From a checkpoint of a small mixture-of-experts model trained on Wikipedia.
Size: 8 layers, 11.2M parameters.
Experts: 64 experts in each of 4 layers, 96 SwiGLU neurons an expert, 2 picks a token, a softmax router.
Training: a variant of Muon for the experts, 3399 steps.
Below are experts of layer 4 (counted from 0) of a mixture-of-experts language model. Rows are named gate (a neuron's input weights, with its number), up (a neuron's input weights, with its number), down (a neuron's output weights, with its number) and show model dimensions 0-127. Each number is 200 + 40 x the weight over its row's rms, rounded and kept within 0 to 999.
Before each expert's rows: "mostly gets" lists some tokens that are sent to it at least half of the time; "comes before" lists some tokens at least twice as common just after its tokens as in all text. This comes from a sample of Wikipedia text that the model never trained on. Tokens count by the router's weight.

# expert 60
mostly gets: " 2010", " 2013", " 2016", " 2021", " 2024", " 2015"
comes before: " |", ")", "°", "%", ".", ","
gate1,194,235,211,265,147,159,228,174,177,241,109,157,183,139,233,163,171,145,212,144,200,274,136,229,165,205,225,154,170,190,190,184,280,211,227,194,212,222,172,200,197,112,193,229,143,236,237,202,226,229,199,226,193,213,292,256,177,243,123,271,198,215,165,164,204,199,181,234,225,153,188,182,243,150,212,264,238,225,191,235,227,250,154,190,242,219,213,245,272,206,167,158,278,162,159,230,174,222,162,130,224,250,188,179,209,193,205,175,141,258,197,185,194,213,298,175,214,187,203,217,88,167,151,181,205,281,192,209
up1,163,196,178,215,135,136,177,184,124,218,218,159,171,240,211,161,231,187,155,259,181,234,199,227,196,181,227,190,139,161,326,238,203,235,173,244,203,240,133,168,270,206,195,250,144,224,221,233,188,187,179,227,303,203,190,213,179,190,223,229,274,228,155,190,213,201,197,201,232,169,211,246,222,164,210,235,167,234,248,236,271,201,163,80,163,191,210,243,191,253,194,147,220,166,144,201,188,240,148,170,220,207,178,236,170,142,229,182,244,228,255,183,173,164,301,141,131,227,249,213,181,222,161,140,156,207,233,149
down1,105,152,233,240,232,102,218,188,204,167,221,235,222,194,233,220,172,203,169,183,235,125,178,198,216,203,227,243,175,249,225,192,214,132,93,200,105,206,216,277,253,244,221,227,290,158,251,189,184,125,167,228,149,82,177,233,221,209,174,252,201,179,178,207,217,229,207,161,200,189,193,178,223,217,162,238,180,199,243,223,189,209,201,133,261,185,184,183,182,244,205,264,215,226,294,224,193,260,216,269,191,239,180,223,242,233,238,190,241,186,195,137,144,189,179,168,175,151,158,159,232,213,142,193,157,246,164,195

# expert 19
mostly gets: " to", "–20", " into", " after", "–1", "–19"
comes before: " the", " be", " a", " 19", " his", " re"
gate2,273,220,216,148,224,214,168,222,159,189,136,212,180,165,182,232,148,169,260,147,158,201,184,79,249,155,246,223,189,192,198,187,218,239,125,184,246,170,233,226,191,139,202,249,280,188,151,178,149,270,143,187,97,202,207,232,241,253,196,253,250,118,209,217,191,172,161,195,159,160,171,213,199,113,190,276,223,162,165,211,182,248,198,218,158,224,235,143,245,197,173,217,218,261,154,160,243,211,172,169,173,197,171,243,223,232,160,247,214,184,156,215,212,158,150,248,161,144,195,174,235,192,232,207,197,249,213,282
up2,133,193,149,317,219,259,223,242,184,152,235,201,237,181,199,161,222,230,217,153,188,183,201,173,215,272,213,193,260,216,219,264,237,122,225,199,201,230,223,119,165,186,189,186,188,257,162,157,173,255,199,208,204,145,204,198,203,159,191,201,141,261,119,269,220,216,230,259,184,181,205,160,235,274,250,239,146,244,244,156,197,223,264,249,139,266,237,167,157,161,272,215,214,150,226,157,213,81,211,214,207,225,176,226,184,212,172,223,176,179,237,159,215,200,229,177,259,195,237,248,134,184,147,221,236,201,218,232
down2,255,171,135,235,230,181,162,179,159,218,194,186,137,208,198,167,190,131,201,178,196,216,198,194,218,181,176,173,195,266,120,215,186,190,218,210,185,244,174,242,203,207,110,265,208,148,237,174,195,106,191,135,229,226,129,225,184,242,173,165,192,262,216,254,226,198,202,116,204,179,219,170,213,194,240,167,170,252,206,206,257,224,114,262,263,289,206,224,283,196,193,220,215,312,142,215,148,163,192,173,195,173,174,203,204,163,254,219,183,253,205,268,152,297,169,245,166,166,204,163,227,185,258,180,169,223,164,167

# expert 50
mostly gets: ",", "),", "”", "\"", ");", ")"
comes before: " and", " which", " the", " 19", " but", " he"
gate7,184,238,176,229,182,110,109,164,157,201,187,192,195,170,155,188,229,235,172,176,113,149,255,211,223,288,146,183,238,159,119,213,179,213,133,228,138,200,134,232,140,197,236,185,144,203,194,270,294,202,235,143,143,188,178,166,156,222,217,194,201,204,210,139,119,187,235,200,287,242,184,177,214,174,181,233,188,160,239,203,208,141,185,209,154,290,197,146,183,232,189,246,189,168,136,245,192,171,227,219,190,159,161,161,227,199,192,120,209,174,155,195,246,181,184,174,258,272,212,208,175,185,209,186,204,131,174,203
up7,226,198,89,246,257,219,175,179,242,174,182,187,216,168,164,152,163,166,216,181,195,168,157,213,235,209,215,236,218,229,265,181,189,233,180,170,194,250,134,95,241,284,219,204,281,190,192,255,188,186,182,193,186,209,175,181,265,213,217,249,182,244,205,256,226,107,167,267,215,204,240,251,187,273,165,191,198,213,136,256,191,117,243,222,193,254,163,177,217,172,139,151,212,126,257,161,142,253,131,248,202,185,175,261,219,180,112,205,241,244,201,231,204,210,191,179,185,183,171,259,217,187,197,241,207,260,206,169
down7,238,182,273,210,150,165,258,171,179,230,139,198,202,244,262,258,235,244,248,216,230,234,195,228,221,237,203,188,122,194,132,242,230,207,232,245,118,196,235,170,199,223,160,256,197,236,136,230,167,237,216,218,256,180,128,235,156,237,189,171,204,222,198,125,157,241,148,213,211,175,137,213,198,165,267,194,188,221,248,148,183,235,245,135,195,160,184,159,184,223,202,184,231,217,159,193,216,230,187,88,193,171,295,119,185,195,233,333,220,239,184,196,225,202,257,150,249,184,248,191,213,219,225,174,222,237,195,203

# expert 36
mostly gets: " (", " (19", "(", " \"", " (1", " (18"
comes before: "|", "\n", "20", "-", "born", "S"
gate1,205,290,195,185,195,152,198,201,178,202,171,202,253,175,241,173,222,171,225,161,198,244,196,180,200,120,252,281,264,283,148,166,155,187,195,202,122,203,211,196,195,255,240,91,146,222,140,165,247,209,256,241,274,247,211,203,223,243,172,183,171,211,266,210,258,166,264,199,188,269,251,197,218,194,217,177,149,198,121,245,163,189,158,157,155,176,182,223,236,164,232,241,291,164,197,153,181,132,185,156,190,204,217,188,157,205,146,140,234,203,159,211,226,278,234,150,193,155,184,185,175,189,229,237,195,168,158,160
up1,179,202,149,142,169,187,266,248,179,217,242,131,185,192,235,177,265,161,192,117,193,206,156,211,168,148,142,273,224,199,142,183,211,163,196,157,169,196,222,140,180,180,225,170,179,210,180,145,171,117,146,204,241,182,227,242,184,241,188,172,203,210,213,232,200,162,222,217,196,207,180,146,218,196,160,189,252,166,177,257,204,195,217,244,149,167,103,199,251,125,246,261,183,211,234,209,141,221,223,230,177,216,143,133,155,260,231,175,162,164,141,206,184,192,191,247,269,105,175,244,242,128,169,244,147,142,145,264
down1,223,243,209,265,206,166,155,175,150,163,191,233,208,268,143,301,140,232,250,266,235,264,190,186,124,198,204,174,132,228,258,156,198,151,134,169,238,191,286,132,261,234,204,177,175,264,206,177,185,159,241,166,136,203,213,194,176,213,153,139,252,202,141,165,196,149,143,177,197,215,222,267,226,141,266,208,175,211,212,234,181,221,189,149,212,158,226,191,198,156,253,184,179,250,209,210,159,199,205,268,199,168,209,253,254,234,192,124,214,258,197,249,242,209,188,221,139,189,185,161,210,196,172,162,142,222,269,221

# expert 17
mostly gets: "tro", "write", " law", " music", "hop", " play"
comes before: "s", "ing", "y", "gue", " of", "om"
gate16,178,192,241,238,186,149,198,140,194,274,146,166,165,194,195,156,208,219,285,189,204,174,210,250,197,179,198,211,266,174,171,197,296,142,175,202,217,264,202,217,180,305,242,169,212,214,271,186,210,236,178,209,130,304,214,150,231,202,230,208,183,186,175,270,139,144,242,137,190,249,197,181,165,236,195,195,233,224,260,219,162,200,195,255,189,304,173,183,192,218,190,305,256,167,238,146,232,211,199,206,234,175,209,183,148,174,224,139,198,184,149,123,157,186,167,190,158,159,171,197,175,203,172,247,198,173,131,157
up16,76,235,250,219,163,231,222,163,202,148,184,175,166,248,283,238,229,181,224,194,198,230,197,214,198,164,233,126,192,235,203,221,219,191,258,196,212,147,192,166,132,250,226,138,203,299,151,264,237,195,247,146,233,216,278,249,212,190,137,159,216,143,176,229,210,159,143,187,203,99,169,220,131,219,126,188,128,218,174,165,174,226,220,217,256,168,172,214,266,230,125,197,234,234,229,209,199,164,217,162,219,158,157,243,207,205,219,241,198,163,241,234,134,213,225,171,186,181,225,228,212,170,231,217,186,273,181,145
down16,205,201,138,205,228,168,203,173,205,130,217,176,182,245,179,165,189,319,161,222,178,238,137,132,267,198,185,170,228,210,146,116,216,143,189,209,217,236,256,259,171,175,136,135,195,259,201,217,178,217,236,193,174,175,154,240,217,156,260,208,197,184,199,260,191,215,261,231,162,246,214,186,158,76,153,179,191,246,235,209,228,212,191,260,178,186,174,158,185,183,184,215,189,194,171,187,180,200,199,239,175,222,167,148,220,172,242,203,122,263,143,304,256,174,246,133,151,186,194,189,170,208,243,237,235,287,196,231

# expert 62
mostly gets: "ator", "om", "ip", "ant", "ular", "tor"
comes before: "s", "ed", "ate", "ic", " of", "ing"
gate0,186,152,140,198,183,259,187,148,289,228,144,200,244,167,176,185,157,209,145,201,209,142,223,208,192,205,131,182,180,171,215,242,176,220,151,211,214,200,156,255,243,215,149,139,211,279,174,151,202,270,285,227,218,177,180,162,183,191,163,224,197,135,204,198,201,241,215,162,133,127,212,187,163,153,201,199,127,195,207,175,219,251,225,189,219,148,172,240,178,155,233,157,141,143,215,189,195,84,185,241,185,147,180,254,223,216,138,237,261,176,141,263,227,232,202,165,172,136,183,139,176,240,160,206,166,224,115,157
up0,194,177,132,124,189,178,234,225,162,221,242,215,181,272,122,182,210,237,225,177,207,211,168,116,135,175,218,235,148,244,256,262,267,187,163,198,204,223,207,115,189,191,250,239,255,223,125,218,197,255,231,144,181,136,230,183,234,149,213,265,235,215,205,161,206,162,227,225,217,189,81,214,215,108,264,240,210,243,198,259,219,208,224,171,201,172,258,129,208,183,189,193,189,193,185,234,168,240,234,230,255,249,180,248,256,162,214,183,192,190,227,183,234,180,196,215,117,204,239,169,148,205,281,186,201,185,250,251
down0,247,212,236,198,231,194,200,227,148,162,234,168,227,251,219,258,221,217,169,235,173,208,168,147,246,230,148,211,210,210,250,226,218,213,252,197,193,220,217,181,199,235,190,148,167,192,116,233,183,226,258,240,185,182,276,201,257,221,209,256,286,292,182,163,177,245,148,168,223,219,217,268,203,192,279,222,205,245,207,181,196,221,162,157,196,242,129,218,177,251,230,258,251,222,291,183,232,171,197,195,117,165,148,174,104,207,217,203,238,198,204,233,145,215,196,204,130,176,165,227,208,95,306,188,239,215,175,154

# expert 0
mostly gets: " and", " but", " &", " or", " who", " while"
comes before: " ", " the", " a", " his", " re", " other"
gate1,128,231,238,185,204,203,224,242,164,157,194,116,246,217,203,207,226,204,209,140,184,205,237,207,131,219,142,205,284,184,196,220,226,166,223,218,223,207,218,198,189,145,256,208,235,149,131,187,194,153,160,223,150,213,192,194,215,186,255,133,136,233,235,129,232,172,144,171,255,131,300,193,211,255,140,221,189,165,256,228,249,181,211,203,205,176,197,221,167,205,232,171,273,168,185,218,210,164,167,186,194,201,205,206,275,100,199,230,219,193,137,236,249,123,223,216,193,174,221,255,286,243,214,192,174,207,81,157
up1,155,258,161,198,219,211,193,195,178,193,172,165,117,181,223,192,156,252,194,171,202,138,168,259,190,190,149,145,182,235,147,177,243,289,236,162,176,204,143,221,182,184,212,167,173,216,166,181,145,223,239,220,161,189,216,192,174,168,147,224,231,194,216,204,190,146,241,195,121,271,106,167,207,162,249,234,285,103,242,237,172,224,195,282,230,203,270,289,285,217,212,188,253,223,189,252,203,257,162,234,206,151,183,226,144,232,193,141,138,221,201,208,177,219,236,157,193,136,248,198,206,228,233,266,184,227,213,156
down1,222,202,185,146,200,184,229,146,168,227,162,220,181,272,156,193,187,209,231,227,204,219,237,220,188,183,295,219,220,249,157,249,184,159,177,154,168,226,280,269,222,212,196,201,145,155,234,247,190,189,171,225,165,232,140,214,138,211,193,234,180,246,199,137,180,261,211,154,155,210,165,214,180,279,199,179,217,117,207,142,254,166,226,172,227,165,245,145,215,104,244,239,272,203,259,210,202,177,252,232,188,160,225,179,184,265,228,243,124,222,184,205,166,210,244,200,239,98,148,128,200,297,258,188,211,228,216,209

# expert 37
mostly gets: " 19", " one", " 18", " 1", " 3", " two"
comes before: " |", ",", ".", "–", "th", "–1"
gate1,155,283,188,105,239,231,203,222,183,184,181,284,187,126,186,215,176,142,239,236,261,219,220,160,189,191,178,98,200,216,195,182,163,173,157,198,185,133,211,221,277,222,145,272,216,174,186,193,171,147,171,268,228,193,160,237,196,124,254,177,179,205,160,237,190,196,234,138,222,197,295,111,243,258,148,192,193,174,241,238,211,152,203,169,197,172,231,177,268,217,198,278,227,225,262,224,241,215,243,191,191,204,194,217,238,210,211,224,159,238,268,245,192,190,227,121,245,226,200,136,216,240,172,252,170,189,225,183
up1,191,211,187,107,207,176,242,174,232,233,159,250,210,153,223,223,208,200,203,120,195,156,158,141,197,203,121,201,229,200,141,168,304,184,248,160,208,179,168,201,188,183,225,178,213,209,232,211,193,215,157,173,225,164,205,172,212,103,174,256,215,143,90,156,231,170,221,232,218,168,239,204,184,165,160,202,152,171,191,214,217,124,232,226,243,170,247,170,254,212,213,238,228,92,280,234,154,231,214,238,107,186,247,184,186,162,200,187,113,252,175,207,178,182,219,148,247,234,257,264,164,252,167,224,209,211,220,158
down1,254,209,196,230,175,223,179,200,161,209,184,208,215,201,264,245,205,205,88,190,145,209,209,244,285,216,140,247,156,140,244,172,267,150,187,189,268,166,240,229,191,182,185,136,118,155,211,193,170,218,241,192,275,247,225,254,209,218,255,165,181,210,282,211,122,235,305,209,166,195,108,217,161,201,240,203,173,177,246,206,187,219,202,159,180,211,194,200,219,223,141,256,182,175,195,181,272,163,226,219,198,210,169,201,185,154,176,166,234,117,191,194,250,162,121,249,116,240,220,204,192,154,188,153,240,224,199,198

# expert 21
mostly gets: "ctor", "ct", "il", "ency", "spect", "pt"
comes before: "s", "y", "ity", " of", "ed", "ies"
gate16,181,205,180,222,192,183,246,176,168,161,166,210,193,320,97,296,160,151,262,168,174,237,183,239,175,201,285,218,146,161,277,225,274,239,146,268,251,287,202,234,257,155,217,241,173,204,89,179,236,227,187,159,269,171,203,199,210,243,195,211,174,207,179,193,210,224,166,213,189,192,181,232,152,193,232,144,224,131,183,196,174,245,173,207,155,212,187,188,205,189,197,161,193,205,182,224,171,237,204,167,125,283,183,125,249,220,231,209,216,244,235,218,215,138,170,233,167,268,185,230,193,158,179,186,202,182,201,246
up16,195,163,160,211,153,185,135,206,212,167,205,228,218,181,178,200,243,166,178,145,135,221,164,187,235,193,199,161,232,252,240,237,195,249,207,196,152,246,153,199,203,232,117,213,262,165,248,141,284,281,156,214,256,180,219,183,270,192,269,193,199,224,226,290,151,238,197,224,217,276,154,199,264,198,245,127,268,222,259,204,250,152,202,173,142,177,268,174,198,141,236,267,214,206,153,189,164,228,291,205,188,227,217,250,210,180,205,145,162,209,256,189,225,168,132,212,199,187,128,185,237,215,216,141,192,161,198,153
down16,191,103,184,163,163,184,281,195,207,146,190,112,203,209,220,217,177,279,290,244,234,147,138,168,247,235,200,149,164,206,205,193,239,183,196,117,210,216,289,233,198,193,172,187,279,267,180,221,218,211,201,152,208,221,205,242,234,261,294,144,158,243,237,173,214,230,151,206,151,191,210,131,193,153,174,166,229,223,238,150,202,226,237,231,191,250,231,186,152,209,226,235,181,286,217,244,215,235,163,196,202,159,195,176,235,259,180,287,186,147,213,228,172,166,214,191,153,221,188,158,267,181,252,214,259,208,164,201

# expert 27
mostly gets: " States", " California", " York", " America", " England", " India"
comes before: ",", "n", ".", " of", " and", " ("
gate0,131,147,259,230,248,199,173,206,156,277,154,198,216,253,193,138,199,156,194,248,212,204,187,226,136,212,238,195,237,132,261,211,218,238,235,108,168,182,231,230,240,186,187,244,132,275,163,245,211,172,178,300,261,176,218,167,234,232,124,177,152,213,193,134,146,148,236,164,170,230,213,231,237,184,133,168,262,194,177,159,234,230,212,177,190,206,138,188,223,204,267,236,188,223,117,201,163,224,150,204,185,247,205,188,192,198,130,304,206,220,188,251,205,212,231,185,190,158,219,246,160,139,223,183,147,189,224,167
up0,192,190,197,144,289,223,226,200,162,194,261,169,171,274,258,183,249,251,149,158,179,205,168,251,236,207,179,213,221,200,210,177,268,187,129,245,235,193,179,200,169,229,198,261,287,238,215,174,182,285,189,147,178,206,220,176,139,197,209,230,226,132,166,154,220,154,172,270,227,187,163,162,220,172,230,266,154,215,206,186,168,169,165,242,182,213,246,192,182,212,155,157,226,255,241,194,207,208,211,99,107,259,206,184,130,277,270,252,155,201,257,161,187,218,181,194,151,191,242,139,273,192,163,253,199,200,191,206
down0,191,278,136,180,159,154,145,159,198,208,214,181,168,180,253,190,139,228,229,214,268,182,289,245,219,222,170,172,184,185,174,146,149,181,187,198,183,218,256,151,273,234,173,128,198,220,207,173,217,135,222,136,214,279,196,215,111,198,143,186,195,181,240,195,222,212,174,246,195,183,105,181,178,195,187,230,204,239,192,202,146,198,167,198,264,214,202,162,197,207,167,205,244,272,161,208,175,236,195,172,290,163,187,229,223,199,220,244,184,179,315,62,252,255,158,237,207,189,237,220,209,200,139,211,195,198,218,165

# expert 16
mostly gets: " II", " original", " British", " Roman", " William", " Division"
comes before: ".", ";", ",", "%", ":", "I"
gate1,171,200,204,238,192,192,219,261,123,199,191,238,158,226,214,223,235,163,187,112,191,190,201,185,129,168,218,237,220,295,190,194,265,231,225,177,233,205,248,215,203,270,201,248,180,144,191,164,121,208,141,162,271,179,228,184,247,218,226,232,198,202,258,128,246,199,248,238,201,181,286,227,176,267,138,253,211,178,238,231,211,167,210,224,264,178,227,194,241,190,147,253,207,242,205,260,251,149,199,172,197,233,163,167,287,173,230,179,245,185,156,186,141,183,116,286,198,169,108,192,238,182,181,166,217,251,188,182
up1,123,162,226,144,212,185,210,154,107,256,167,211,297,101,104,183,220,183,210,163,176,266,160,289,225,172,255,192,132,229,167,221,143,176,138,194,209,233,198,180,211,269,173,206,212,210,212,219,183,267,241,168,234,267,188,148,172,206,187,206,150,105,194,177,179,243,167,219,205,273,216,162,186,172,184,211,223,199,221,252,223,226,255,173,231,213,173,232,218,198,240,206,263,199,146,255,252,196,231,219,248,134,195,198,188,239,122,197,162,182,122,235,253,258,212,202,227,208,215,236,188,213,194,223,216,172,210,256
down1,180,284,206,136,190,129,135,175,163,172,254,174,227,243,245,183,192,227,138,227,146,218,118,270,223,278,169,156,246,244,221,257,131,202,170,171,157,154,172,163,234,269,140,189,182,153,230,229,169,249,182,218,157,157,196,177,202,261,213,150,130,198,177,274,225,193,232,183,183,220,187,164,171,208,217,169,227,153,151,216,234,281,223,258,160,127,237,211,188,206,184,177,149,223,180,166,193,214,185,173,124,190,249,248,223,156,184,202,130,231,203,200,144,215,130,127,234,196,195,211,242,136,218,210,220,227,210,147

# expert 20
mostly gets: " member", " champion", " president", " leader", " group", " can"
comes before: "s", " was", " of", " be", " a", "d"
gate0,246,193,297,263,232,219,266,175,108,229,240,278,178,182,209,216,253,208,244,203,223,148,206,207,193,209,267,239,237,235,247,300,282,123,169,224,227,209,215,208,233,166,218,229,204,203,219,211,186,230,223,194,116,183,170,180,163,144,288,192,152,196,131,187,207,144,215,186,249,214,181,142,199,146,184,190,244,207,234,207,175,223,174,271,217,184,289,213,171,199,222,225,280,218,255,180,159,196,178,181,173,252,248,206,245,192,224,197,215,170,212,251,264,268,146,252,245,185,180,227,231,277,214,173,232,173,182,215
up0,179,163,238,210,174,222,196,242,211,220,179,173,240,241,258,145,154,178,233,220,188,259,223,245,198,149,167,114,263,212,201,142,229,245,250,201,215,243,234,199,217,216,224,244,275,250,218,202,136,203,159,180,201,163,199,223,201,226,225,188,244,237,276,193,157,207,153,174,215,178,193,135,115,249,211,209,216,295,232,241,129,239,197,189,230,284,227,244,147,155,117,228,252,244,290,231,237,219,273,266,152,244,219,242,234,269,146,173,164,197,199,198,176,181,235,136,172,191,219,231,235,217,191,199,193,178,127,206
down0,227,185,188,143,187,166,245,146,176,152,150,192,173,148,169,220,187,116,216,176,205,193,222,161,192,205,167,201,98,155,281,178,185,255,231,167,199,256,106,150,201,236,208,148,181,183,232,218,151,226,161,181,251,162,189,229,198,108,210,252,177,177,204,214,226,149,220,260,198,156,210,294,262,247,203,119,156,218,163,157,221,153,174,176,255,222,209,236,227,194,225,197,247,216,239,164,172,100,194,252,203,236,212,229,248,192,246,164,163,144,100,191,249,147,183,187,219,240,213,203,172,216,193,163,189,267,176,165